python train.py --n_layer=12 --d_model=448 --n_experts=64 --experts_per_token=4 --d_expert=112 --d_shared_expert=0 --activation="geglu" --moe_layers=[0, 1, 2, 3, 4, 5, 6, 7, 8, 9, 10, 11] --router_score="sigmoid" --normalize_top_k=true --routed_scale=1.0 --balance_loss=0.000129 --balance_bias=true --router_noise=0.1 --router_logit_norm=2.0 --router_bias=true --init_std_router=0.00857 --lr_router=0.00092 --vocab_size=31770 --norm="rmsnorm" --norm_eps=1e-05 --tie_embeddings=true --optimizer="adamw" --lr=0.000514 --beta1=0.95 --beta2=0.98 --grad_clip=1.0 --batch_tokens=[32768, 65536] --seq_len=1024 --train_tokens=1006000000 --steps=21246 --dataset="wikipedia_en"
Below are experts of layer 8 (counted from 0) of a mixture-of-experts language model. Rows are named router (the router's row for the expert), gate (a neuron's input weights, with its number), up (a neuron's input weights, with its number) and show model dimensions 64-95. Each number is 500 + 50 x the weight over its row's rms, rounded and kept within 0 to 999. Numbers have three digits each.
Before each expert's rows: a language model's description of what the expert responds to. This comes from a sample of Wikipedia text that the model never trained on.

# expert 28
Description: Tokens in athlete biographies, results tables and career lists, such as University, College, attended, won, football, and table pipes.
router:450563487433509562533446550536545431478463456448496414522479497463502498528455499521489549491473
gate0:561528652395473544411508443544517499467511510436464514642481458510483519539327486537530495473408
up0:552547587447529522522511427538484439567526527572463480549455527509529385470424458527516492432554
gate1:424622560565531689566583471502514497451463468574508494415522567435476506521494490530498478474513
up1:522462573445576513567547520595501557536554581493528575612479464501529419475535494440543495515544
gate2:346573536486555624514491430492546533483494404476454459466552508497477412491461398525533463432423
up2:468448469390487510460488472535511453445475458535470456514528479429576495476480467500542536463454
gate3:484378460391453500508433517566581467506491488421511526544442462475635527470520599434489613511526
up3:403509537483540491445495575487594476461465493532528520512454494504500452447435554484495642539473
gate4:515584548442539554486435439379557517509482372461518509507474437455519584487374502620478432458495
up4:503528529493415516478548631487536536475577588523385507471534601573495557517546517416504465531493
gate5:492538551531434608544553425585460546514457568498465481489556524451556495509547513534496474426518
up5:584505622518469472442486539428452490476524429512562542538441422610481508436471490493534528456393
gate6:522468527445549488535551538617507537592380453486558502557572501575536532484365563596457447609468
up6:595509558433481604577481468536503455561498471479530540438531494489527490493518491498495524524574
gate7:445510506490492503463520522558526478389443443555541414469520465399495484570521622455508536576464
up7:510462489483415454371427504506480511500527530478603448554560439444491503584481509577576546492510
gate8:500537496460453493539446451508480408512488454545480495429515515561497488501441476604519487436417
up8:416482479498473511497470463457506415563499450528578473399517497612431518526521423518465512430517
gate9:373544531465472477569562408517462497539539415466448509375453462440553451619452543412527508426476
up9:500478514570556577508487556474533528510464495526481542568482516489436591405537537499402549601586
gate10:481480566450448488504388460561392451518483481521534414495481479478590552452580544474530488476510
up10:500556391434506479529456438428501576485510517537504542508552482573570514438477480462425430554511
gate11:548475549465479509503494566523503506463420435442567448553494524516626521517453527525527560513526
up11:449518456518486453547485552556444461572457525502508503555553503549546499502577478430526483472423
gate12:451459503541455523532521512527518487468446462445552475532581542496480466527503549588414539459496
up12:661565465468535564509543479418524487484563447534490481409452523588478510530454487418558447469514
gate13:504550507450448539538491485497531490562496466491529572482533529447544504608486474518495554435484
up13:441538559422527497359496511490485491439542447435546446487479496470483455489569618462555439463536
gate14:496568471567481517469407599529549626476498577374532465459605569596481406524392546464413534508469
up14:505473462437548378572584425533457517449513435579456567617504505446506512501570509473445526553518
gate15:472527490517544629511542525538573480434456579451413532444472511485456564548479459485495524415553
up15:588521515487477438410484449472403499547570486502538513522539531617564435521418615535557405514548
gate16:514525545530527453477371473494499480356480489519514521462549487477544601545522470445451537577401
up16:542484478508435590414539530597485487604521515479517440539390510522506611540505501467600496493485
gate17:411466526444551520501462512587574487557405453448557533562470531486557317539394620523515528444458
up17:447473519492460577533573398445552417506563328504498567471526485470461456437350488491546479419520
gate18:501392507522498504494598534474498494468445473478545495464483543516532497479495490515510519461484
up18:539524537545496410444494483568558577411530450488532514459472498506635480491439479481459552580504
gate19:489546467586501487419556574518486490497472448494488489506484603422478505437490507548430488486451
up19:462460552531444520532550502552446493516615547478427534553416447529507495457410495356642522508492
gate20:499493545449512459510453427533491517469565446438466501508572462411539482558484448524549458377473
up20:563445471451489449495549519382485451505439509448646482546476580571447493524493500543467569583557
gate21:460550504437418569467479529515510491519467474518476426569421488514533588519512636489515565434374
up21:474506471449585523498577442522539528479460456577570512519527570453459397507479486511568564532503
gate22:548515490420510588491471570581477585420569501435454512467437498442467503499537500521511513506451
up22:524456489497465492447428554531487461545519546554527485480503533438490570467514516608486497437550
gate23:517445478449452517529474409526504462441434480482515454523533468493537512551459508488416495517383
up23:457482475442471550497484421511507474357524520486514474531476461428541483470523529511476487522400
gate24:361559453551511631475500524550476475623546385527464503408537486497464552573434531541471501443421
up24:588458553421503469551442420441429460409522558578440489475511467523535524449499495501581459566468
gate25:505466554403526513546488460522523450504409400456488528525410475523502515465460442501434560435485
up25:522492480372495564484478475491597438545428452510556480503441447512487560524492461511393579479362
gate26:515590604481469475512502509522568516485611520471509502469594481489503554437465418517511573439516
up26:521482497510547551484451417491471451514531451430568525473509349572533427491405590542584500521515
gate27:512520574477498502455481428597512552516540562404496538568550491576467459546542416526509483542470
up27:464473554557567450430549530474459476487531534533579498484527523446492449480464471441480537519498
gate28:482434541445503420528455495530464552392538406507482537585490487385530529534536503454537462483467
up28:475612517523496537496448561531450525506489419531484499368436502612519447437486575435502482528475
gate29:473588533450514461524493550599539528488533409467466531469540587428480563489457468528477447479536
up29:501464489528463650532462410414542505563505490533512476505478507513524480506560447486531489550466
gate30:519571559460492444438511512492498530405490510476561453460473466562514525526511530396539506492502
up30:437431528424528437492456540561492540603455505499500460423457539568439552517401517505510477442532
gate31:396460578411485497524417535491541566469482501384528496543508443497492538562522469534462541485381
up31:571582538650515522553600470580540480526452448644520434425485568515486564578555482527530438536466
gate32:457498553383519519527481441470524436526503511525491499569471510425545539481431398493515573470467
up32:477580426483489584578490480425566493575532567526509634605522521544401485476485479506464570564474
gate33:484539527457551601483590534536490510515459502422564443470493456471606500538437519413637567476495
up33:623573455442468488537527473500459490568476493458574502417465424519543468454474475579539507504435
gate34:497505519376454483485491506478549518481476430499503549470526507505519435523447419578406530490491
up34:471510538382460466439443509532444499511503451442537501528484417464550468489483437539534507498538
gate35:531520544482402468525528431574486542517513415566484427397558474442533481468529516430484522506532
up35:525490355547523542484439505348510439399487553509550563530405541484449501458511524586538428504560
gate36:443413628471552486434467485529480508492442446466600552490494435479494434456540487453451535469508
up36:451500580458553467420466543341406488474543507523514431566473469431516501448472464509595494498453
gate37:463458510486450550485474491521553502542414471398576474489548472510458557473480527471436548553514
up37:444452505525524515499386464487617403524523447435463509497508493564498457548539511456588550572453
gate38:515554433462507480475420577498629503472536479427522481536537481480409464478392507490439533517515
up38:402515549556429514461526515466522556608483425535476527367553582546538399606482426435473501528473
gate39:656559525429507498561583500579497548475477555491482516509499588588505432553463402479459466522511
up39:517528468508569484567537520486476524495506519543472458560552588526545386510526480544491365464498
gate40:468560456465441596482477512508502443480451490506564473505399570515490493460440495577582561474536
up40:556448474568542443509532556471492536505495500416426590476615557581452552516571518474424425588391
gate41:429583476454475547490446574513561507520448482476459481558506551470436491542504595590479549449505
up41:619427588519447508467490401463378475467534497515551508494431522554549479504494546534428432502438
gate42:504542504501443504516592546547477558450504501414573503517542434430524584519489563481522479438519
up42:543495498524466556437531468560533535402520578456478485434451425487519477481473499464513540489529
gate43:531550495593490515442481394543582493551548447537500519490473414392490516504485550485440459471514
up43:518503532442503413461478606525563478478480562497419577561493481531439522424482475469491522557506
gate44:510545517535553449526517469588558542450504473552518480366534447485442498485474521520524468479539
up44:441466506391486449417402558517458571523456540461489464471624542504480507512458504476448447447503
gate45:516571480520467533574458508488557477463494550553457495494474505607455508548486447477435507540556
up45:474496501515496474475493518472550476459612446533539491653543437381533415526492554488488542490494
gate46:463533453412532556512472463609502470460457402543513457566503462422590528525494552582463539492468
up46:538460520460479497429471504441521468478497384526531507351499382552399579533567587462444521510563
gate47:568584553456496522521560439474443522521556513488468454493532605423503530458477497582467405440473
up47:450436451490434463606438598502580454483360490600488503465603446506472481525544438417469532505433
gate48:438490405525445496528553485427543524480465472448591522543565521450346453484443476486397579513483
up48:472498335512516539537458532522532542485464398415583530477511411492451417515389509511417627467401
gate49:541509529490466483372500517544488561516499430534493506392479414473511541441380508597440447554425
up49:552518508504514440359499482594527589520550536533361574523440490538374531511515493473457422425549
gate50:442581414472501502465421477564534469493514448477451476488432451560548578587482442541446517432408
up50:531583508479440532513590468460496466493519507523530486408475523521485481539504491499562457420491
gate51:520553528513437553451429506520482512450557511478500422506568538447487582527431500494512580452429
up51:329531517467530484459426515445477516470502495432552487414548401433408519489429530480438464503523
gate52:441416578404428498521530452502488491550482422535528544502437533470482545526478512492522521561481
up52:569531451546586458503469578511611562443494602532534576485561535547473513461566429523460465495551
gate53:545477505435448532513524446496585613519398510456510550467530499475462487564430481566526433548419
up53:475478495549519462578472510477440367463600513477469455527471497499516472461527522459551559481524
gate54:486507522458464536438539450590472571465422480478413512509559500433602464603509396488445469496482
up54:503494514558532446510495593450503488538490537512497493523563566588495469437529543546528465509396
gate55:421536562476493581551498503573496485478569565447499506426505439436518531513392582510412453541490
up55:411504578430425549553522489472428469490441465481473498484476486440564449541438506545435533512488
gate56:510499488459486536580486503527537430541509399424557514508571391529463511567509501481406529574507
up56:504527525519484487487579560495539549488487492509568480540417528531486505415443519531566549521534
gate57:446457447460436549571447501488377439412580414527401453418495454489540445559553470442561462440456
up57:615456537479453504499519498550508531655453414493513463533577553455551506524452505519554509519455
gate58:523482550474498436487512467543454569572514401486420509533587524485427553570465479573464461399400
up58:498486437428480490447530471478407505478566544463581520572470431480660417452550496358539511462520

# expert 48
Description: The preposition of in general prose, plus vehicle, engine and racing vocabulary in specifications, such as Racing, Chevrolet, diesel, kW, cc.
router:506417507564495470440499643557536578536516582584437484533492453533459549636585501588567408423510
gate0:416447542417563511440482578462503498583525477563518503507496482555445574527569490555507468417517
up0:439554550418503486542472494505546531509458622454509483572522517430423607469456485503494574597553
gate1:481537463525501523517561487488538394514416508535478582526540474539503583469477541628532551517437
up1:481505458474503447641586447521541510510516496562541526472512549454558383488416552584541556494427
gate2:494514483483467550520537555448506502441452490578518524583553479396495599504455504537487518526445
up2:534513474523526477527469490524505470563530534455446484557470429527545348448481449464518455507527
gate3:388604514500541614597548505461529480406508493519484479564568537515473545599503511539434502506429
up3:595495498478539403514482481550434529513503564480445433436413579494485459439487343510513496504554
gate4:402480623533491636424507547516515528504590482579517540465496585537477506583505528473552434388492
up4:451509447437507525453415595552444382527507506575569544571519513448493534525570484526500464449421
gate5:491500526614482455452532493541508538509469501556468532542416494474497523505363462568581450521518
up5:479480611502475518502476435451409461500509470530517562443484497522533416506526521456541467468471
gate6:574432421505501565483440531535483507567504480488525578605496487554425578557507498563547447522415
up6:568485506479510444478380547456548564550481498540444539539394561492435504589536405556524424475437
gate7:598522529373509492555480510442502457490451414570505486508569504461427452520481497642587417392467
up7:502509469522420412465518467555517408521428517539492570503569535441571536598410497564557437463545
gate8:527457488496420506519532545540431521523459554583478517506537464594532522485401504468556441409465
up8:487536488517519467455596478576544520476490550430466542446433514524411534452468567540481506453537
gate9:503570458555446418349501540581477603569393433506483499605534533518538552515546441539450465452523
up9:556554491542496433525527521491518512477597543484533492493437525473435526494530559485471528458576
gate10:438459518523563450420528523522553528478529504514490548461445500511460519519479510605542429491471
up10:492543521488446560488501423562412430567515423502472525467444549494617460495402490442494535531511
gate11:535412537517564497558362561586464530494517544507517571502509451561555487510542509516443416449376
up11:480498513398596454422497521502539520426467460432492566364439499485531462443449487522446486487413
gate12:461461536581476442504521432494541463482553451518514473549548560587454474617560483521521526482554
up12:498562461510532538535585496414443533456492483425473509433483479466480520445377457472507557513450
gate13:455494405612424611458546465468545524591457526446479631496437452538486416520455542474555513509485
up13:536506470514530464472520585451494490494548411641477585504441526520564534528514496619580494435571
gate14:400417514428491464502575518557470558537547469569466463452462489604532499450507505493511501442440
up14:591548414516574459509432445465475493468461479472546488532521488418453542534487464471436460461503
gate15:432594553452545553467430450542472472554503446556494512442505426501531482524480484501544494459521
up15:479385593552555459487545559522557475491512490446541473500500459447468638556554438585458466514502
gate16:396467435499489495601501554442393481443451475552389555516492432520465522496547504526499471428478
up16:536459514507451485496502585496480490457480384527484489649545429523445528445550552570548435458513
gate17:475434513509530487417489472552497579508528528453540597549513495440463471481474521608542515429547
up17:605513432521472545505513544467569524483587561501517468533489482541469530497381561439524420460492
gate18:436583472538480503437390534534517539471430520505471543466428439512441461527531457493474460493471
up18:489456438535507496553546421483548458474529460501546404549548581505509519482498558464467561597520
gate19:499445545583489503492505624529523498526498508589485485465480452495544590517627468542533450404507
up19:559536520468553437545438468538500492505455509481496524541509433529525454486466472467474496480460
gate20:503487547467418502521577568475479485515410506438589507478464434547523467569484610464513454571464
up20:535510532481426492564577604401548431488453427535543543542521515485555577543501521515543491454509
gate21:424496484480484494467523501454477490514486522481414523490513400547592486539470417497545513419416
up21:506511534619514520481525504506518414572488440520520568547488465557440551455489510532538543586569
gate22:505488548558477564394473508515525533535450460515515442471477518535550465516470432516425524516437
up22:527513484420553497506386542452466522592559530555487482606491470352475453449422492508536458485389
gate23:508450517425492441483483477520504547496427487570468494564483536436487422533456424502606429448504
up23:511458501481507456504494545416524533544427445492532526586493500470345549522475432511519417481528
gate24:502462583442418479462496451546472557552594551500527570537511447512574486562497525556581451432451
up24:409560497419512571471568440510476462479594468520423475508446458503616586447448590434556517392530
gate25:480474573504430471392525537522518522457465572565563582486417482475532509463555504518578443516464
up25:416466498438553517491509539427461476493500496457528533479455516468455384472426558482515542507456
gate26:524475449505539507524432583488504500443481455612449544502495487517525509527539553573506435398351
up26:432498534521434505523601522525472573479432512494591551523473495494433651477388511414504539519517
gate27:490361481469541450453444487540436563471491407483491492495507545617555505514523509525500414421478
up27:494496575483476499401540472433489477470517450479516463519522499538494463549547464613492513477526
gate28:565513552578507492500565445442461522426499541553400580506482519562413512522463437476489492548565
up28:496634559508476496489476488499462480569513445484595475475456463450579502421519451487499490501467
gate29:476490479477453518475484521538602581463487455516527573439561460491538346386523508524478489417540
up29:528545512472511562517535405503491460497492558495524446503506549501373466571525517439440522590481
gate30:425490471583461468439483456489490505488491520511550430492511481440550558577477519622462543455486
up30:576519536485505434597531494405430437496558513532459553517402477435432506446543404424526511521526
gate31:493480545538420460458502505527460481500484435520416489548437421496553349567472465527421477451457
up31:361523502498533518506622436516492538489592601466598503444517510566493485379484550480474544556536
gate32:550518598518459502470532513487484545435521551529426512482499458530493495546479455543543474491477
up32:511394470547558449574465477472474585506469521539482568508502452444466435500409540450513508454509
gate33:507421599464495388413634530460475388472535484547499524466554401489551540583527535543569447467499
up33:475559483423541603543550544416501568404357505511531401476494479504472497457382525462472579564485
gate34:504501477583468460463447463537576480438522509541510483512545430526557484515492517612486512423541
up34:442476420485466593540544476459552437480444529522577452604543530488515508631499504524552578498427
gate35:516496481539457598463462478561504501413436372550477482420589539391460565539458524504464567428476
up35:465529479402531431596437479467509435489475506513520457493519468502539479544486559541507446441430
gate36:465434493558509479543528531459526598421506484589418517452479440535479492502502486508551473405486
up36:534692568438525512518472418597450449567487439445505481568466519441535515467456509484485506640576
gate37:497518414481433458504449480523482456558460434531499534489498491483524536466480523491579500412441
up37:475520463545462457608507500498586484549462412493468537510529505558436538535476490493541579475438
gate38:478463532530501519471569679547587511568499545533483533495418502509451538525499474563446390571487
up38:493492512500548473591506538533496541597459516436497465535431477505530514552520578521516536479568
gate39:566416523638471530449432569543514511558452557476575580567434486479476555473494531554524448425504
up39:452572538447581470436441453536460640480569487452577360495525480432499456482481432427411511477461
gate40:502426516520508524402455547569489571602519569500495403608452488474476514565536407569489421442556
up40:521526512436512466529470468581567492435523467476484498437512546514605497503467568481493544553515
gate41:491497520591420452478519611505484552499480488483430473559533487533541513471537469503598465422595
up41:523465460544502492591496411477516484472521531517516510394614582439463418525447471464470493544410
gate42:552452488434514550517548554457472592491510475567518540506537432532524540646507472553616469574481
up42:477384518417454429555424468510411494471580432474556584555539456429453540525506521507528523443394
gate43:477525574577520459557503499496512489436536456507502438534512527418362476532513566599519526479495
up43:510504584543487427515484511496459505477481464531496500514460445480335450566453525538553500445520
gate44:590432495516531462517492482474494557440459579604451572600553513479497511513513474546491452451408
up44:470480523443529528475553495500478440506535478422546468425455465456485458539531507545496535505593
gate45:446549487434469497527459549513559577536494516584477456448463585529453580669468527499518579499436
up45:464497488566461552378495497466503522481436571396542457517479449521455475465515578482465553506462
gate46:494452473496428522501461522474494510415411570551509514530514566443426565555442469468451503562404
up46:496505502455552556448565433503456522488481511454548461501482400463548549445488520543472483483588
gate47:508425460530432485443456569557591518607514597507559490482461576503500491552504533550401458462444
up47:461558584521522554600624535402501549520450464538442547445520534505452473505523458519513542442510
gate48:478525557548437518529520552484526440497524594470486415408463584588494494630561551503469548562537
up48:446477417439509518574519430487467537501465396471558529569549472398543501364357518508479570501465
gate49:512464576574466584479497491525439598479566565448496523511466611525508525474515450521454490576514
up49:490597464506518424459480437536532458518466499496499458449619471515453487477458538482539575413421
gate50:440440523598444532535529443525491450521523479543474568520514506449551499578505489490505439508557
up50:509486508472519516471443477438394445498515456509472557420433521465539443437499543440503526413487
gate51:533584394530491494501519595496458565520503477517464538505429467525485490482526556548554493435466
up51:542511585509453541421490533440514408519525443456507428595509510505439549536534543537442407377452
gate52:551502574542433490456476511495518576477418490500520530556442537538513479599455557541507484606520
up52:495502520483496448465514581477466543515445539498500566521471526542517556618577474547553460471533
gate53:510476534478525456406422554529504528530578461555512642509531524529506546514568468575530437438503
up53:513556604505516462415456525497549551443504543440509573443538525547363546515542474456513493451516
gate54:447485540513508465455492507511512547540534481480459514513431504449470559549454502466592549478480
up54:495546499566544475423479430557592594498526430484482527450506489563384497468496582547538524478472
gate55:496467531572475484513460579458477533530455523523483532507520492528514556600551429552496476461554
up55:564445656536522443479475537507444542521515533485542548465426519564479520527491405522496480450596
gate56:462439458542509536465477515455579486443560480429560516484539432451552471553464458517495512492541
up56:540448506484447501553577489467457393561496569503497528530517478509489515497498514498549512499543
gate57:529560492534482489422448572561539517528500449524482525520557518632519485449501476558478524484499
up57:546497480533516523427383589473486460496586504581555527565559503599514549505460447534506504544488
gate58:444513428514493614511501550487458443532459521544520582499471414469531555531516570567517511517453
up58:497470523474446585615548509483498469436590533459564465408510450546485558486494600445512548553501

# expert 3
Description: The first word or name of a new sentence's subject, usually before a verb: The, His, There, These, In, On, or a name piece like Beg-oll-i.
router:468560467510462424490556505547529504532473452422458559524486531510496487538538445501409487544581
gate0:562473524402461526442409574532457520455442496454592512585447463524551534548460512566443473531455
up0:518424493569450519523543471445485416515433590558506397503577557497511498490500547497589463459484
gate1:483506494487481584531411460441431464542445386584458508518477561524588477473516517427420458508448
up1:551489485520449485494417459452489430558572401544477432529494568515491516543601508506447418479502
gate2:572509484435504494450467532492522584530400535450463545472533427559501519562520382578483494482564
up2:543478547554465495513567508501540482574467480479519490526470542620533481504482502399449509483496
gate3:396462479537517530507417469645575455457459520427507519498466462471534531513509573521477451499557
up3:426456542563475582480460465491495442463538373414570488534495416508516566442562540490527500515549
gate4:486527476494523531440592553611449574523486514503517484553541540556528599613563382619506513581506
up4:524454473415537497530342588539475447484526474484476492461486461532492474518508561408529535480510
gate5:503444439543486515548516477577569492554526478468474543440507503503589500575486534518504572501517
up5:447527525476445545464544553473576608540474470462515541523504450406469469525592547470471488503485
gate6:514536427505495466541510552533409579500409486460443546523510522498507515503554464578480488530468
up6:451504524467489528411513497517391523549428520448458428487459544450509526514438459536479473472506
gate7:517540482498544484490589561462523449523439455501485546485490466601493480561565456517504476512496
up7:408515487438501599457487502532459469512473517448565546463506460418525478514504572487574530508472
gate8:523526481406478538527573486592521540545401604447497495541467507584478528481494470584408459466581
up8:361452571475476490525418491458465338466542432506543484447487445453556466479516492509611466439465
gate9:546554496408495397482538511425461599527498468470529500505487535490546603469609469510461564483561
up9:472551533432542493438584519530420563564467497455552494519468449470473579514470567520355470513527
gate10:569519488533431473528505495498524532506484499436499407595530534529506472551536534596458534530510
up10:561485419592464492477458456522498441550514542414434445571418411462517522500513482483475404548538
gate11:476452476483419459540429543447526520478499472476472597466466491528512494559490368469473530386411
up11:440495519504502526488562443613500418557426478503536473547507497535497489522492540505482363496483
gate12:473540431445441492399472592394459520494400499449555625498526468531579468475498502557440470535509
up12:437455438489481487429551512429509517427452418363602571443460492492503475509503591475398571571521
gate13:468511443540524497429478442518508531555514505374450534513426418534533514536555553459535491563572
up13:463575560450450564503537447504455494559548505589502433487407557557519483504525525447519517513442
gate14:494563579474545545501611520452473524511523505540487520402472583528548427503584504504483489585454
up14:566582507439448496434509469614576534502522504485498459567509635489518503473521526539549505413570
gate15:456520506435521514543514546540537502534510551516503623411400475442496502479483471598510501497534
up15:452490553571433448510442503496457454489517393442498428449571553453476484420503574483447500465491
gate16:522529503542507479593508504502488496485513404447518475509444432496514419492600465451572564458440
up16:473451504520491585612480470457434399518527546444495463523526528475561466435497523522568525555436
gate17:479493485557478480530490494501359565459572440462567525516480498617494517608570483540528580543463
up17:403485515507480462492622515549379514529546443416499534491479433493555573579612546538469529498470
gate18:439548626411525483452601481517449501538521456472459542467561534611559483461579430506497441527556
up18:578461325425426584479435549457556562496535511536526449537498487427506471503495603394487576500379
gate19:482479517473335549480449511626509490540483540488464476479542464463489533450489497586460495528508
up19:509534599492524549450470506447481453486566450521507427500481523578523493536485548482525461587461
gate20:530457434615539549505532431527512493552580553527482432544481451491458532507524472492447510523455
up20:491524442515519479500546392478505432514537501632440505518527532574497498552432441515450465527450
gate21:454510551397486538480516525560555553476405515395485543455429422524513529462428493503498531485520
up21:548515448524541466511501451477396437494644412570455463562524479555524515467531497467612471482524
gate22:457383512511493496529485445427496464528538503534617586480537489497514553523532411563506525517499
up22:475455566525492572555508587553420484485434470490449372534472568557456444462502639427495524520490
gate23:429495565388601433522514471535525500478491505456444523477425485438462541567478459522399472474536
up23:400570593368547564486500528475422445559519483501589526470491481576480524369480572482510557514525
gate24:574513441462473506525488451478511458527503559515459547549545418556568446615553516554497440460512
up24:444409561546489506508513573463525470452562465491441481492509579508454475570538511519545507447464
gate25:412455471501462561448475517553516451510531402484513480518433515514476544472512445498448480504522
up25:349516522579437567492499367512535476619582503578458477429460502474476524527529511475470435567530
gate26:470507435486494503496532498440511493480472467381495522503466522553531531574636500615531486627479
up26:497489509395555490522448500459449511514536449431489526528489449514528543627577399522516501478428
gate27:460447455509521581489544446392562424485472485428552530490507466535431531595465580489552519549544
up27:539434430458471460494433538412448549572453559428507498550446438529451516411475538561476461496548
gate28:533536544485364561439488471547548551550443506491515630624580469490519481496593477509440509533521
up28:475515473528482502539448454515464475555454567504550526448510502543526480519521481525448479583529
gate29:513471479408517458538363497559541572436484546454554514440458436529537497596533396550462487420524
up29:595509452549565505455506522477475464456460512486477492563461503556468452547470509461522480439542
gate30:395527511400426542522465496506552520547457464439571529451513475463458537558541461532474537471471
up30:376554539461559621398451513510465447519523497466448508506415522498537370464507544578534509549417
gate31:445399443459489504466521472481432505539492603498549472547499439436496568514566466513470513612486
up31:570481405558489432387505476473497564507550510500453536517484523459500441485377493346487446538444
gate32:483422523617463486376565380460457507592476403547467539520516596533476612478586471504512535585541
up32:525485474524500516523492500451398484524507491455493488493516589451510510418478491579465438489496
gate33:424514595432481511542472588506514528406504494461557542487464624444525487520571438498468539503551
up33:446599544510426514476560514497523497422520473428582525531448608475471512575577470451458595530538
gate34:461488511454511466450513484430433492502481516452526463544568437477491469511481453415502519499550
up34:564557440496477537444451491560533515591505539571435527499525462469420514588422438478509482528460
gate35:474573495449493473448535514574549516546449419442575461525498480484520501534485466482433505563487
up35:419568484492639507496495515507500436471570522451334444477470495493475533449537533534503477515496
gate36:521538425535452597478624555525613481522467454484520499469402449591538519566457483561502455500501
up36:472501618427537399496421501506394468539459490503536553448489538450487471495579452490471490496466
gate37:536524620407438555465404496466502537547595518547533452447552468480612497564483495468457545471491
up37:543559547419448547409499536425509543545509496527550526462534455508636450571482453468470562504574
gate38:575495584573551428528491540485498549469496470429499522491525445593588472507511418539485481487527
up38:546499524520522511527531471537536499582397506448515474492519515510519509521456436565436443533550
gate39:614543478422399440568479519479492559453523405449524578559519487439511464552573458557427525426454
up39:525498609479513457540507520454462496506481458458576518559532559506468430558503484532452555415414
gate40:453491437545557435616552471535496408543493441520432629517501445540446598514496427548458538528459
up40:598585512422555573476452505473568463422461477479498463588495498519511484539570462446469413536500
gate41:496489564482450423527485436515541463517582532534559495546444571512477503570620474571544436551543
up41:508565460513536562529479511599494507483547512536530495518605467532575510438483521399482460538492
gate42:489450611493523491477575479387461475447549442482534529580527571560493572581554521401519529548503
up42:455502515529494438485548446440507462427614528422530488601495513500530591589513555504531523542512
gate43:433463502543423431505451486466413523522408455431537439571570460472515521554529529480435621456471
up43:564452529511543492564503479448424524398478538546520504490484537465499412482414514450559507402509
gate44:540585573462530419521517532465526500500445525469472507502582522489534543574536375513444479488481
up44:512505552452524434471507547524589475560504510431509464575537498501525576582534358506421532514452
gate45:508425443415453492416472457488492501547473549454483480472551474401538580503568568539572536552503
up45:436475542583482390513547527441479460536516517598422466493400503507505430485536471525543431495454
gate46:437462411480529483452448457482434574523455504470481514486493418522502504480471509571475432519579
up46:497461474587465485487553445423521549527431435453561462495533469563504435512512548553477463552512
gate47:522475524555469477509527478566551431498466470397537556491494609459463504531504543534527515576523
up47:463499508495505478503561441497484465556449391372505594541430532470543578619487540464422549548543
gate48:565488488491476589478580481511514594542417524463495542555490420553526496493498441473481504429592
up48:490530553515531541474559561476485483517502426517496546571485487526451477529498497463544467477539
gate49:463478484489397536520478491512457467512488492431469517408497447527611508537532550597534483493457
up49:474494552505487437537534525459461511470487526509446451485465572498504430483467432411494495437515
gate50:445462495493431447544543486437437456544488441491497522469533447567473548578582607424560528552483
up50:399434513467384510498464487500489442601545501516509454528536387538518589513538534442486476517564
gate51:611582511453472405491418565508478525522565545423530499532468376499578486594606459460567536405521
up51:478414423575480444558585456559579475479507567483448467475407572523507481513468533558537416505504
gate52:570489490487471607526478544498487502523529456523558487570476531493628519563535465542521537523512
up52:544579372467502483456514486513492545489501505484538456610467469493533486467444554467454507446499
gate53:517583436466449539447414539583445596468557380389530453520572524481489523509580475480417496499534
up53:590486509501551476517417507496458541582598514445529407606556470549476471480479523562487452430498
gate54:448471417572483396513511499491410505482535474481451503415465485536566515580508477451519567511443
up54:531497547342523554451448445446492541454496472539491421515527459441490458389443532549473447377491
gate55:501482523522439433469431447435484458475562536403509554493484445508496486455598491466512511471468
up55:517518472500495495456491498477491441522589497475493499473445529499479499614430513491510454480531
gate56:535510544412381471521509532481434559499472465465569518511486508488471501486541474524536565467472
up56:483574489447480454483505563498527532549494449380503488527498464493471520557559412529453538526498
gate57:427514517487470564533497518494573475518363487438559530558510553448508543481501517580471487571446
up57:497563497423538388555525498538583506481552457510532518466548480540565609590562454508517650389486
gate58:623460452464483416525471442554483508496444648536406460494466541463440486519416496458531511504455
up58:500501546556501528481453581395427539551559484497536434487545496445474490560535466461539513515478